Experts of a small language model: 5855 steps.
Below are experts of layer 5 (counted from 0) of a mixture-of-experts language model. Rows are named router (the router's row for the expert), up (a neuron's input weights, with its number) and show model dimensions 0-79. Each number is 500 + 25 x the weight over its row's rms, rounded and kept within 0 to 999. Numbers have three digits each.
After each expert's rows: "mostly gets" lists some tokens that are sent to it at least half of the time. This comes from a sample of Wikipedia text that the model never trained on.

# expert 4
router:523481490518467467515488477456499518506514498483503462511521497545472504530504510483478545496508498479515536499489532512503529502514486452518511517518538469521508511445541475528530554533467482486520507477502488443499514510510480465492476491
up0:482501537471500427536517554482520499475499468540504498484471446486488529529526498516475514523524512497492514514516507520489483489499494506484487547500481494533474514487539525521520489488465501519518508478467464497479512539470494472466480492
up1:523499503513498513509481520510483446519534534519505489540500494550505487483501489516480535466527475486530521498514472508500472470498498450485506517515503521466465500502533473495504475482507504504485487478486499467502470492469490534495532512
up2:512507513511526534493448472532511503455541504486483493529498497483526496511522514504527532507575499495505465438475507517491472501522467506498514544496523473532504547525478520518531466489495519501478483515504491483527481526499512507492475517
up3:497455489495510538518483512510490482532487486480504528471488437502537459527487529502495508482513486497554483541492567500535477523485511493487512493466498501479467513493498496527526494529493495544472485516515513501528525472549477494472528454
up4:486515498472490520515477450479506503554502481515518466489479488483474466504508536524491492507523494545514487570533473469512460526538497495511499499519477501458454491478485467494486465519512519504506502557457482477529483523515482522500491525
up5:501555446525533544503505523473535496479494463483546552502474500562509481512471530511476480529526513491531486483474496478525521509477448508472477485521509500457562500514490500485524497486508483487438496521528487485535475509511480537470512502
up6:509450458474496508536466451462482509513481478483507552553524515522475496520500548479505526462491547499507484511498480532516524476497473461530529523490515515505523482500520506472477473504507464501487479496520524479508480497489491527507484467
up7:523484521520500511519493512500506497498480437533548502495466508543506543497523491515528527472536482534502530476505551492554525467544517446521480487457516494519495507527491516476538464506524501494504497503528507521537510439477508517479487483
up8:487539460493523530494454467469461476471537495490489468492495517538516482484507512512467481470509487510455512500544503486478495515542461500477504481520482483496498491528505481476480507441529497521474483445481507483533484487510480450544501535
up9:525461452528518530491496545525526499532477505467485456513528503516533538529515497474464534501497479513482484470511515523515494493498469492496499523495474480502520521465522460440531526501522485538518531507495490479481527467487538507537525501
up10:525482529535548495520492475498504502484507479487489509509510529531515497517442503441514500500490450517534531504514544574519539486498494492510451508506485459501475521499515509532489492514468485496497490544505543474483451448520475506569515494
up11:456484512529497525486496540548494487503545519492484468484499485546537488521512507494509521501532460519518472507490497517507419507525469484518500486535503493541468476541472471494461507471476473483519496490458498525523463540498505482497489487
mostly gets: " United", "ina", " States", " American", "ese", " Austral"

# expert 9
router:538445504505483517475504502482461488509551498508487444516513531510484507517522459548506469493486454491496520482510500499500498509512464515499478558511494560535514500460509501489486527553531500495492536495507495451509498497531543497524466487
up0:486569470512509462525513530514486517503524511499519490544488476490487471532509479488503486498531486510468499510507537535535513461517496531509468510491458522532491502490530488494476543549512483499479486493482479521531465503555483492503503511
up1:491526505479503550516503486516494471517507492475503438517511522493519516496536483481475486464499479486467518497516559546498492492494492499513479511514487489507501539484515501446504510471477456494528505559470507472506457472511582464470464480
up2:500547509481527512503531504516460497455501510511473502509505540497467492529533468513530460493541466544449498490503455480507492532527511525487507558503506502501497493485488461501537514488497521529504477474465495494514515475503514534490476517
up3:501515528518476492506492547506492486552542491545519483462488506478509455536502561476511552499522487502472488524517492510510456543517479478504506535463485513504507524492495509519482474467486483526497490476527465512508458474523457499516427531
up4:483543466508503509459484492486510512496490496514534491492512494508534528515533497483526487476509521485493498474496497532512472506504482508488496505531472503475479524534532513480519519521515498485448518537513485555523506498538457541497510475
up5:547489495460453478478509509485520533434523478477482501506504476497540479490500501418490518509516504513505489484484510491510508462519480509518486547527546505474504488483504484542501519520497465501514507501545531477505513489504490504507499550
up6:504513521479476508497472553504518496495488525535482458507527486546550502508525506534473576483452507521549476517496463552512510510537490504506480539502502490535487500523506453478509475504519512476513498488478501548454491518505535490527476520
up7:518480492496526510489499517498497499515486499495491512520500451498477499477497484487431513498566483482524496514446451473520510482506529493532506486470531453526486525465463524521496458495491514509471514457516444506508498516524533512517474505
up8:492525488567505514530478514510485509525505517457483486487531494456480502540479503535508487496496524505480491476438496476532483544494524465499536522512499481504491462533479442503501520532504499455505541503513502504504505444533521496496509458
up9:494508517465506476493515524513548492500477504490519453500515575534526500504509518443513544524496496482475533460466492500525585549520479477507493495469477467498528498542491461468511495485532460515510462455518457517535457506497521502448468431
up10:473506490466513491512496532459523512500532484459545495505465499504544491493530479503516503522529534505508473455477516501531482514514532490489501510474475467527525513484538515479456434457514513468574475489532513463516459498490554532569507468
up11:470480558512452482504486563492490495499511498478531494471497448521512502504507473497499505503523517538526541462486537479505448527479537490506523541490468456454481552485494513490486485543491493496508520497517539497492495479489458502477471508
mostly gets: "s", "o", "it", "ers", " He", " it"

# expert 7
router:550510482533510459533487474456499515483513511528475457498513516507498502514459484555486475504488512525495516492491473500498514526501462493516528514486548471533534508447522482526522582524490480485525483474511494499499500521508494461491488478
up0:489542511527513509461488474470536521498469500502542499495486489487530493496531471523471462517499550541510476506476502499541442484515467516505510483498481466461489501514458505495486500521487482533458493509500548513494544491498490477500523505
up1:487461489465518517500499474523541536524526462538515505512451509482478510483518492510499507544480505524496503474497463524496494511528534476532528469438458493497568529550505498491436495465548508493499499532488506457481522487504495545504502520
up2:521500498541502541493483497510515506484522512487467508517493467505532516476525514490488522500503504532522538469493532517507457519501525489487519519494496537513542530498490492548484530502501492488499484467534494498467553455508486454481499494
up3:525508512527504451480466509479516512492511478513469531534498527525493473493555513499492488510547488528504497519497457471497486542539464511526523471462507487519489518539504545492508532496461493474502507511478471478511504506508533476525500490
up4:567548506455522497497500498482488523455461441456496511501505466514508484527499492497450512523537489510520500491530504518475496473489470454524498467476472529454523533489508488510486533527473510467526474494561542476502497505524491537495512473
up5:486522496517501500469519491483535505449539505530455495549500503472487492522486503505497470499523462502508486498502479494508532510524508477505467522468506466472497511508508514466422489516463479445495514507552538484516531541494516503515449519
up6:519496496496510502486519540481495552508529562468495470474491528505504529504478536499560523497498467465498529509520495515502492515552484480461510531523503486513470504554484508468489502463540502448518507536490538515525497482470474513496486498
up7:501468491450517526482474528474518532512469485503475500504472531511476474521524531481517481502492486504468500441495477489498484512497477516480463467470463482487511498473500524460474476504458473525493502502509501518470460486493515585477506522
up8:495478518467489530500513518501505531526519503497467497502487492509489487533479501507499507484504524523506502536452541520520473531525482485505502516497484486521471488512542499525503476473509488532486519483495487518498502499542547498509459510
up9:499514489464529487585506508515514484476484487484522502546457464505503466489490505512536500487512489502431492551527512473533494532526552507491464481487496493525518506519471525518522478466510522483493448506527538508487464487527516446495420485
up10:551455511495494481560506491504521487517486475566477478474470514508471501522567503489482474503481476512508512497487509506524497507505556482473461504520502556526492509538506480441480527509478440487494521519477552530523495512488523485510494533
up11:443488499540531480510503511513481546484468523560466490441550482504510476531485471497477525493499505483519489540480464534531497494514498502536501460500541468472506526544501486510549499488508485499508510494508523527514534510526486480522512499
mostly gets: " U", " K", " P", " Sw", " Am", " Pol"

# expert 2
router:490502476491524480538521535505483548525497507508541480522549513506478463502485507500481494532499488524492506479516503511475513504530531470525503505501522535521524498501507490461473531515446494482494442492488511433505496485532512445451498537
up0:481537482505507465475469514531503531465529494477487491484491476517496505525485507470501504479533471525498477533476464480512490515470505473523466518493475472439519506493485488526532485450512499485548482534477474477474512502490529504494519530
up1:511487474485525489489484463454501497495514525507479473504463484493528484492482496537534549488516515520494495499514525474471542511480471487518513493415496492453499483527476479494470517498483489517547493470497485519487519470472495509506505493
up2:507521490478506514523463546468510511533499484468489545519503555444476514494484481519445470505505493503522464507488537544504424490558491450486528503455504491457516494472477500530510504474502533497479551516464538532517501498540515542482477462
up3:486485536512474503487515486530486480494532513463478508499526528457460489519514486524464460462568478516496492500511503513483534462452508480482453518486476505514477501488471455488515467494486478511518514494510475498521511489490480481483496453
up4:469457509507509542505503512529528513521534477483498495551505509480488518474518530488471500506480490507533496457510455477487512544447510452508470550494531497500538459463539478515537508503471504440517497496531510490531496488466527467520449476
up5:476512511470530547503478518521518446500512466489524540467482525518499500482519488489469523506515515493485501511512515514499489513471489521493495510505485533483509517501517487527523519532532480511525485492492532522509469495495520488493507485
up6:503505510489502510510458477494493475477493524516515482478509509528483457502509484457504536495488463477530521525488517530514519527445517502495485518476474474525535497454524498477493503465486517489519525469474538492505459456495478496538513494
up7:450472521511526506525494501504483522532494478560590451500519461509537530517508506495494492430499496477496512501506493477497516502536484493482517537459532505466557483450515514497530490500480514484485506504517471470494483529497482517475496489
up8:485521547481536491474509471567532552536482455480488529468497487507489514507464530505499464515552543519513483456472510467466481507517495502509519568525500458493476529498520503487503463536465474504510486472486504557485465511484521530502496455
up9:511427518520517450448498502469507522519471479545477487527476524513472501487497523493487517540520505487531464485441524465487462501517522534503490504463494520494522478460478510529505486507489520479513486475554460528497485528489494474509499499
up10:502486545528517489486498523534530462503535462533495523486488547538509502499513519456562493509505481516464493518462493481528481438525522470539513473484473512528529460508473513481482517495478486497508490557472494463490504483524524513525469488
up11:453472477527487498479466496486505548525548445514519517460491509504503486525489508499518486540510501495463495509517507524471490510477526547515544506505498487509537517481480523522496523499490513460480498496513491504501477472500435499521475511
mostly gets: " a", " was", " of", " to", " and", " the"

# expert 5
router:531519491523455491523498488482501494533469498479495482477540541473511504515457497503510499538477498531489485482500506492476491513498522496517523496522535445520469496528528467526537505466477501490524481491495466492502514453480516489443481488
up27:505527478489520519496503517480507499520472480526479508479485565485473503523498501535487507529471489514474526502480487464476494495489493466502516493515523473505514510522438480500522470493453500532472491489526493480511480563474461521499502506
up28:532478480493531470501469487484515484578519497424523521530513454503489489490497501514500502517528520469541542495527533524525502481473518525560497475522506501526518509549508499476535531517539517495488521480495458470491494507503476466478494473
up29:501496483479491438518510491471542513531495515516492546514486525482484500494483543494487494563496561502488480508504542517520526521514502483498525532496503496521522461495431505458489489476484452514469485552465568521535534473457460490484518498
up30:461484489488496518506495458517497501562508502497517520474518490468522489525510549468526461529485532479511443535479468518506554502508469509484481479512495540503487521471510478514503507508513474503487497491515491544471509498478510512493511491
up31:485509446538472466455475495509529526493500501500520507521461456495503503509475466492494541475467522507532504509481520511496515495535542493484512477487480546475463533494506481509482490485496494477490494507520543488510543519523475486472477474
up32:484508475510512520554506494475466521457514506466542503498457560512489507485492462516490499553491505515499491524505523479514526515550507466523478490500511532493492513510496508471525488497491490494474491511549490522506514543458528513505435510
up33:504481522493462498481520495485480487512485517496538514511538455558510485500492473461491505498484517493469488500483515521472478513468538504475504463488489534503505492515524532478504480507517463498475506521501507477476489506486531489501457488
up34:496507482446512516498542535486474521508493511485493510502483529493477476464510503494461504512509462498505487466510463504496502519479481490514476553488541487498488511535457475493477525467490490536488495527470512498546485483485491475440504504
up35:464533491497485530471475521513475511498473515474476520468492489476532481507495484479513556485528502513521455487440486487523489499514498479492489512506506477506513519507510506490525493530442503518513496560476508523568518489540501497507482520
up36:494536470532507518522500526507490504512522498463489516528487509475467492517498526455499494500505463539507472492487453496479516541525522486495523513483528478525533454532477518527502507485511531511498440503493524519541502542500534501534542459
up37:501478549494493522525512522476519507480490475526528494446467528529531528535516483487496506476490504547495487505481560542543525480511518469502519500501494483469564508541498527499490506477482510522504451491459513511507456494481459496545501500
up38:508550475475475430522500530488504490518512496473451473493511518471520482509470511483467509467500493515500548454545484551513499543505498490541477444488478498499479539478460503463527520467518490475522543470518503538520520520532482475510532476
mostly gets: " f", " H", "==", " S", " s", " \""

# expert 1
router:510481514523519488510486525451506519502518522501506487504502497529527460526490473542474530468475505506469503505515499527496507501479452495497521534488522464536499547472498535563519545516445447493526495483496537482481476485518472491476486500
up27:472474499521546504482479489560481505474544506515514448487518515496479533494496547530498520513516539526488541523467506516561473500493528508493510482510510491517443451465502491502484520514439497475534546515511512504484532513504488467496485489
up28:507505491435530485474517480502508476501496488485511434570482517545459547498528472539490483463512498503516436497540563523483481492447463457481492488502502457524494521501542478477491499487501512498512510521536465467515426485517523525508499471
up29:493514450500488505484483530505546460486511485509469500509522500477469521506484501539505498487518490527477480503498464516532472520495483504492530497462513493538505530500456498478495513497479502490499477492489501467526476468524517501493529514
up30:469529528501518516464479535501508464496467512540523451515485485491498458508541473520512503521491490520531470479490538501509464513500508495518494531510507533519473555464537491514520483481512530494468497465501482508510508551456496492531487513
up31:479494534516507451502523516499517497478516506514505477534485461531531477526510515526517464495549532507449525524492519514543507486466486465523470510489548492520483565526460549534485488471500497502514517491507491501468482517531503487493472557
up32:457489522474524500433498517497515532492474480536516497504494466485542488549497508474474520511501510509521483453516474478531478553468450546508485456535497485458459527439476538483525480490493481498500501519493478509510519515488474527532494514
up33:482535480506494500474486500462496541534482495520476485480516514455502512530510515455448467487496493520542520488489508525501481532490476461527512481517496489498522491494493472555478487533448487499501506501503510508505491523495484494488511530
up34:439493498478509551522498537497523459501471479510512477554463514509492509497420490546449519489504504462478525483503484511543534513511537529509517500494470505475504496502498537497476525482488501468519489494496513507462499481485504491513497514
up35:481471477488529555453490532538511519497503500524458506511477522495460457505495547477503531443534482532491484469470502535477472492498503495531482525510495504522479542534497550490520469535424481491537527489474549548475512497504519549529488437
up36:501469515485466486468511508492514452490549496512476518488428520489512478499447522500503470515492515526492504509514515491441481499484522509525473493454521495522503502468471494511499451463470493457485493478510555495514508462509474480506467510
up37:497490511458520499510511502525478497492475486514445465485517462506554500490533481492452537500485488509493532470469501543500522535488501496495495490482546475523505497522534523474522500515464509454508486495526530519498488553508476521495482515
up38:516493520479549513496533522482490552505448500427481521512468507464470488488501469475503489523534461514479525514496528493546503507460465512500468536462468482525500514486467507518536505534500500473448473502470543496506464518496516484474540508
mostly gets: " re", " st", " inter", "′", " end", " 0"

# expert 6
router:512509472511487503527444481472493487465514535492508495489573506560480478509516493490481488494483535517517513503488453492494497520538485488524522500507510510516542509492508545500490521457523493507496480492510473508461461490521497493468497494
up0:476474492502513522483531452496509499522494463473506511503486540492510519520525516514501530511518504515496492563498497505522554522485502495501517520489466546501495527552551465505506469548522533465492524536520511487532522479501534511515476478
up1:499482477514452472489507460479476522478527533504499471496500498513520507512504495461475502503506514511524485486536515492553502527537452471542502498510440501489505447524493539524483471543488491446543520503536523510527491482496480529515512459
up2:524437509515493496483469516546480510458468446454497482535500511538499508476496494504490497486487515511539487514526492525507503506450495497477474507487507525506509515534469487470537546510510524477471515499452526528474474477505493537531493508
up3:513482453562519500457451448488448486503524487484579443501502514525506466498511509478486496534537519513482491499511458502529495546516515514517525518481487493517495508492494471474434522471497472508509474507473479469492543487481526514495489494
up4:514502534485494519519445498536520478522485501509501507490538511530470479515478530487486494524490479481498546519498536442499473466531481475522489504504523523506482482460496503454507430512501526455513492479459484483496488474483492507496441485
up5:481515506453504517438498515477474501473521549509442491482475509490461517515477492510491487499478475512543541480483502467498513546461543508524496520477541500493467538469462491486501512446498464468500494512466493456478504457456494489480459541
up6:512498472465521514485445512470481522523499527519459481489477540525528496484469533494517523435481467505518543522494451516510490519473460474477502480483522543503500474487463532500501495494494538458469496507505513495483512531485520481540452507
up7:513501515496535566519456501481480510544485470522526519515481542497494493511541556484470486503493505561486481507531480535491540480484510479516494478440535476467491482500518511490490478490475509515508471516539571438503463492474476477518490537
up8:503547471505479542490517514490510483513506495550478515508493516532500481495528487514504520467509455509471507506513465529459492504518534508512548528481432507458496515519532524509497536477490497513496514534502525475436481490498457529477506523
up9:486500494457468537516496504491480538483484500524499512439520520489531502484536508484586519471541514490510477496484522483488501539498516495529476493516505472497516498507506485524513452482505499490479502525435508537534472463511488493464500519
up10:524487524488500496471486502544481476516517480526463497475481508492478471486464512502528483552491489519500513486527532473523501501571527434479510527499507507495491509534483503509475486475530457536509504479504470477537464460525491507510487512
up11:503492481474495491530492468507519505484486503529545523478496521506462505470561501480504519527503482512488488521516464486514464521512522482521523470434513467543477507503511542503481485480509519503510504525517504541490477463502497517491512506
mostly gets: "om", "son", "ail", " work", "ction", "ition"

# expert 0
router:555487484539500470515495489438484514482494526511502475468535515513504485511458495509468494509490504522473519496493479536493519510521471481526522524516550474537530508454520507535531576516478475491504471475507487483506489515519478479476480500
up0:508453548484556487457472512499516519501461459510422507485485493475510494534485527478482491482508491498487473569553457491520520517516492502511463481499480553498539489491507533452521495499483482483513533473475493510508512527530445498484508506
up1:514524482467485517495484500494491486507493471499498475540530534488461482531500558483483512504497464565527499493524489467527494482472505503512509506513497508496476475528458495498475476464524528488495535552470481524506522488510499518513458559
up2:500510516495506556506514509548510509533484487540500494486528458519542502483477523488502505444514536499488491487508511529536519485537491506517461483454497504511532545518542459484474452480541484488478502526495519497467473466511487499470543529
up3:554562505472533493479512499513535508498526533537460493506501456510492501510506495516488513487485477526501500518554469507498500500510497513523506489474520466509494540472492477459480528505516478499465464540497499497525478504480518495506483482
up4:541553481514495465496481478529524475494512492521508455478481496487570509515497481506559492470537490537488498485501532536503480465521494489500504481496480483498484475448495478516497474534449520516466483507474477474529475556545507485491438520
up5:530467523487523493478518513535504475483501509521503489520461532536501471484521527499519487503481504504483462478497522507479495512531466472501455441511494465474490480514479475487481488500507502482450490532466503503526479498512471566483474495
up6:511537493478463502471498522507517524548440499494489489506528507479507463499510488484488468508468471523547496519547510510490505509494536472511559496540502535474526503566499516446476477542496523478461515474468539495541515522524512553514448483
up7:484522491520490481510477505494501483494472498493446567535492498503499480491496490472460538491513458516474502504512532551496542524479504482500510509559500489530487507456492507485473495471512486486455487522540535502494529518506449543510505502
up8:474467533475525561498480514521547471524468512497547509469494520511512507514492496507526475509514462480508474503456446526522544537512507489513507533515536484498494515490482472474501500479479470513477513512516495521526525478501513470494444477
up9:530548466507511484476455528458518488512530491545499548492492424510517490514490534490474475477480512464525532489535537495488499526524475490514494516489465453555511520518486501491526495488498497446456500491480493550550513486417532467510504514
up10:507468527521540466480464474514501514554502480505500516498437523517532455497502517484482497492496518504525476528500478520509466520517519490547462493506431533503505528481511527461464449503501520469501513540529529484530480524483482567505508501
up11:509510476516484526511493455515511519514496477506438434496507495542508525525517503511502539490480462501524455460517519510483486496493481485490491552487455494492516505477473523499528510448466473497433505503537504540520435456503475488521531506
mostly gets: "es.", "y.", "ed.", "s.", "ase", "\"."

# expert 11
router:537477495504496485544488466437517486489509531488491472475521515511474502511480469519466477517499507522506525465481482517514510513507464480535503516513573458544510497422507513529539565529496474488503482489511489494509454505511503466482479489
up0:502491474512494464492512507484524516570449499503491477552528515522483496526477528473456497479503511505473508481486527501532491502524474445516516499481509487508503516492477551499508517496500485510476513482475538525492508485516498530526497507
up1:485489501499485449473466489461533484483485504508536491451510538528511501492506527540498505463497534555514479494508513527503521510548500503525525494446476512495482523542485496510525486530510474509482492492530542471555531495473443511536530543
up2:474526514486506501488484502467524518487479479493466513520482539522518503518498491474495489536504504539513516492515521470478476510490551485521504514498496492533517468465502445515491497478535509500490504481464471537489507510492492505556473504
up3:488535518497540514438513494480508476500460555511519487490468467516469528510530426502521498508508496516503506481533512542520517514478518490518482491473491435441499477510509461492502506506433519466501525519514527505507476460492486470509478486
up4:493448478450520506446554532504487503477527464490499521546481493527512496526480500449468528473467518522507490515550472526512541541500468501506466488503465503478523525513481480475497514465502489480463471501523517520531493473493526505502471475
up5:496513497508523491498471488464507473541460522519518491539488480478535527514507446490526482492512477495477507509456476489526504526482471511525462473506475500493479477496487493512460497462525498518495528484479509511534514462506494524500517525
up6:529473493540508536501474478549551496517551501533511521519503493511518462523524521460518474480532506478524529441479470501475504531508476491533530477468506507511551489519463474495494482496473501522516508498520479495504515508544528506505480478
up7:502487536475526524487483503497503518547464480471534512531496522522502505513480494493488512513538500509528515486492459570554480529470544502495470533453511549523477517498530556455498510476517494485507531513510476496523474466531554531501460486
up8:506485517535480487485515498514498559496525499531507521504512454527493471507529532493526514516530487554516482486469486547481468496467522470459458514491458494509524525553545522501475532487508507463502469498458522529483508493488449505484501494
up9:482508522498517483491507538514497503458489471515471554465478497519480510523500465529488493472544498498496524486488489512506491505528515487482526457437497468536521523494468500498517494506462484503510499475549587463462479495513466484495485461
up10:495497498494501484486460550544488509488522514499468548512460461492515472503525542512485530457489479527520495475451482515506516510471541506537483520503563487562520467504509521513541477502495501447495470509497522474501514493532507521496480512
up11:512482489525495485492528567542508459525488526464502506511462528498469462510526485516541502486507487546491478490541532514542481491509494539508492478523483492482485562500469518463479487486465516497519511469525479496470492454522518492531516511
mostly gets: " S", " W", " b", " g", " O", " w"

# expert 3
router:522471519519468468502501471421491499478489531504511459476503517500476490509471493524473486520488509520473501486487497512490520520498477487517514489496560477508519508434523508520544556515488476477506488455515481502505491497496504478468476479
up0:463538521464476515480516512506517541469497467548515490530483500508485475522521526502550515493515480523481574504499528500497520502498534461484513492494488479479515511493504537490492484486478507506499480440465496518517524534498470534536443502
up1:486520539527487436470514481523494491478519463504502506483483483570515506516502492500516495483497477494495458487467527495499515486545464494489508504487490533476480503531508509530484510509500488484509502483490474485521509499501532487501508515
up2:512533526486555527470482509509493521485512497538479516462496541467507505523520542513549523501509521498480507480454519477522451518478521494470470504480509494475462527464519488496454509522548485480495478504534485475514515494514485514524491529
up3:464496509508505528497502519517485541507465473505494489529517535497524493494503528553526492512532467494505505504525522493482504510527522494528490446524493485508482514483507523499523485473498446494463482509491575508511524522485497513519500471
up4:493500525469474469489473489489533512507509516503476516462523456474552478546531505525500505522505514482479506461476507521505511502532541498504509470478501503545455516456466458478504538494496448488511530513535417480505463536522509478529515531
up5:480497510445489514482489453541536483532453502513498538541473445519443561500502478500510466503552479526464489500470487480517494481487554485524461530438500539481490479516495489473491480520539523498461486475502519526522518475497498480510509513
up6:504488518458504536478502502516523502521446489510509503511494503544461523515547542508481499512515468497513493476494462498515450521520525512518492503525579457525494489484499521488521531511533475505455477518467509480464426512487537515523500533
up7:539476461511509496550492532477527475521500457510516506491502491496503469516495503500514518513513497549498504475500474486469463494488508499545531480470524485546504514510472518491479530495515522468504497535532513503498464536526517529502483495
up8:504480503523482519504486550472512484530508527515506509544476496485511500490488506482490535544529506537453549552497549499564496524524520495530486529496489497497511518502478474511519498480521454472528521479490480516509504486467499508501533522
up9:458547460464511511531483532512510502546496532470516490516491525472520508498511515497525520523514466502514538478546476507517490519550502466532522508494463513455504509508461512458509536529504476485495552522504504511523504470470468504511451475
up10:472545491472493537491467544464552478491463480565490489502492510510508509504471482496461532499486434516553501521522524484504505521490528517522471532500469450521522480512494538513490488505532477525486512531484469518499525529476495526495531523
up11:530500472467525491489492487472504446504460479512486495523481489519506493510464521507500466476485519499493531497508523483525565507510510523507516526512480494516561542500490515486551480512463491472461503472484520529523483481497466466491535505
mostly gets: " Al", " Le", " ex", " E", " cl", " 196"

# expert 10
router:480486534494483494522506496455566545515482496499501518493481486476488483519487520455476507519558541552465472502473489522511516486530508492532507483506550434511470505456496472526519493505474469462488452442501496543558439514476504491564497489
up0:525449488489502532504520490539498542518540513511511488515501544495484508487534522535500469500486443531513492518531509532514490488536511461519504484439504509532504513462530489532491488497541504484504465467508490461514534507526492498500482463
up1:488483472477512483502497522540488500547491482492524515484511478513495526522461515488496516467535479469552486503525519505554548549463541478530493513544524533496548482533505548481507515483499500477529514508498503485548486502482535518523497505
up2:488494473498490543463514485470488526529529486495503507535492501509507478543463484505479494467567513520487506516489500533482533467479477461496513477510498555524510508477505530488498554504531505468485517531498509488521472464525483538501479470
up3:483549489497487495482544489493532501543503517483500479510456557484449465500495499513500498503515448517480486493485468500491488524473507525542486531528539506537480569478495481515538522531508529476508467505449494492548535530521499486478477496
up4:458490543496432503495518511481485465539480538499493486510511552491521517500499468506528493502492537518507477525467495490538451561530512474492489500497508467524502479491489551493481474519547496515514481540516502508454474485489495512509470534
up5:531477487482498501506491499523476501542529476476484525532489493559504508478510459476506507458518510491502500525459514494493505530537527482547438485516483496507494453508488507520479499513478468475533479525496502533524500491517498538562522488
up6:510542523514504506530467518534497503464534458493470498498490491512544507537544491490517448518449479499476451496494484536472502509500482516495483515523487496454516522480541511488509497502480480446507510528466504525498501475502536514506442532
up7:501495523533555508489494447447577482474435555488485477495485507531494496552475482470528467504457499514491534500493479485500498590517504522527542488502533516544504499511526484482509501499478513489497493473518526485514529524483528533533489510
up8:548489487447469452486477492489484477513533484504494478482482495517496455487502534444518508526518501510475556489528477512452492484546484486517512449542510479462437507504448528515477497489489521511478446467521488495508495456493556489576477512
up9:471470515457508524451478491503518501499507538514522469516495493525489494509492517486470513509483480522501510541527521517519526517504485476519496509490538488464485535548517493467472454474523506516516501488486530523497492497483506518470486467
up10:481488507488542517536499546500513497487491521490495475520460484477507450503546492468506515476480513510472490517482488512530535476515517484553529518484472472495502485531478557486491484515505486475450493500520512487491532509504508460506459518
up11:502490510472485537497501513508488520499476467503490490474454483497470493507524467479496496485430413493466503510462441476493513502531474510507473490511525514494472511510518507495504557495487485509493526511480486488441499470494502522505492483
mostly gets: " con", " Mar", " de", " Con", " Or", " un"

# expert 8
router:556484467520492485493470441458492513493513543492502462519506505543492499520459493464470517497480506502468499462468508518526490526516477481534504513520513506505504505487517528510530569561492496490479482502522504487535494523529495500502490460
up27:476512481492500474497484529549521444513489493548512457551528499487516500518498500514528472488531517501520502531532488509537504505524455533502524528480494490524472494519484467471500481506450477509451509512543489531520480492528480483495487531
up28:498524480487517520499517470500496521493459541510462474580532469536491509532509478513520475522501489464513480445503503456471506506533484497518527483522495486472491499497513483436455477478461520484499521526521512518495484523431493513500486518
up29:522499491527506491499516519491490518492529496581527501477467525521518479490496441551500519511524507514517507521515526500473526514460509503479510522504512494473482522514494462446548483545530478485493526495493475465484495470466555428474472503
up30:489532533481504537484481525472497495477508486514468560502518454486516475530521502501520473467505492482472484512484526546525474510497502450500525470483494510505529485520509497503445472498497506493521469506519522490497511483541507495507492477
up31:451506505471550482542496490567525525485485485504538514481508492504491506485506489521552505497497509478503462499472478515480508477489528502512443499510455454539522481472503503496486525484505491443518441472519495527501478500531526492536514498
up32:520493479463508460502489524506500529492505492526532462506492503465528471509509467553463490528526462479458511517536518503505526501483489494490477501478470480458542529514513512481512498494463523513499528532486462484540481497550533501511504494
up33:472469537475481515489474496512540520522517515550501532505478501479478485511516475483473477507560490496511521510494479530466503529464469451524492547499454531528510470482485483491478485526462508492498502537482489508487473558481513526529462497
up34:539440492538528523513472538536504509520495544472495453487498505527547477499430478483521482512496502487519549515474507507540536510516483472487480489470493515507481474497479503561497537553473526474497502501541504460506492478550507504519496478
up35:461525506460481508513503486434490463504511487530520490505534546502494510510492497534453494514522487490460471487469486499487516469522435491527483469494479524484562492521457501482474487508502491504474507522479500485524491483503462482486476473
up36:513507484457506462450523526513478525522518492456485532447478502464539458522448518508521445503517506504502518499452541517516515508509468487534517488540560485513516523510474507507495526462490506466497455511475520538483502536486464528490468502
up37:549459498466540463479512498553514527499464487540527523490478511478495524513478493523504521511499504507500481481453488474521529496524527540544457485473515534517507490537511467496550505534547485473501503476445478519518520543516527538509515502
up38:514475517533505506500452474534505497503567503505587466528488542539518530523510501515459518513497490508492489459499532507483507516506510458507468485518434502492486492520484500508487484500508477492496479492474512549560494496476478517502488495
mostly gets: "-", " (", " 14", " (19", " 199", " May"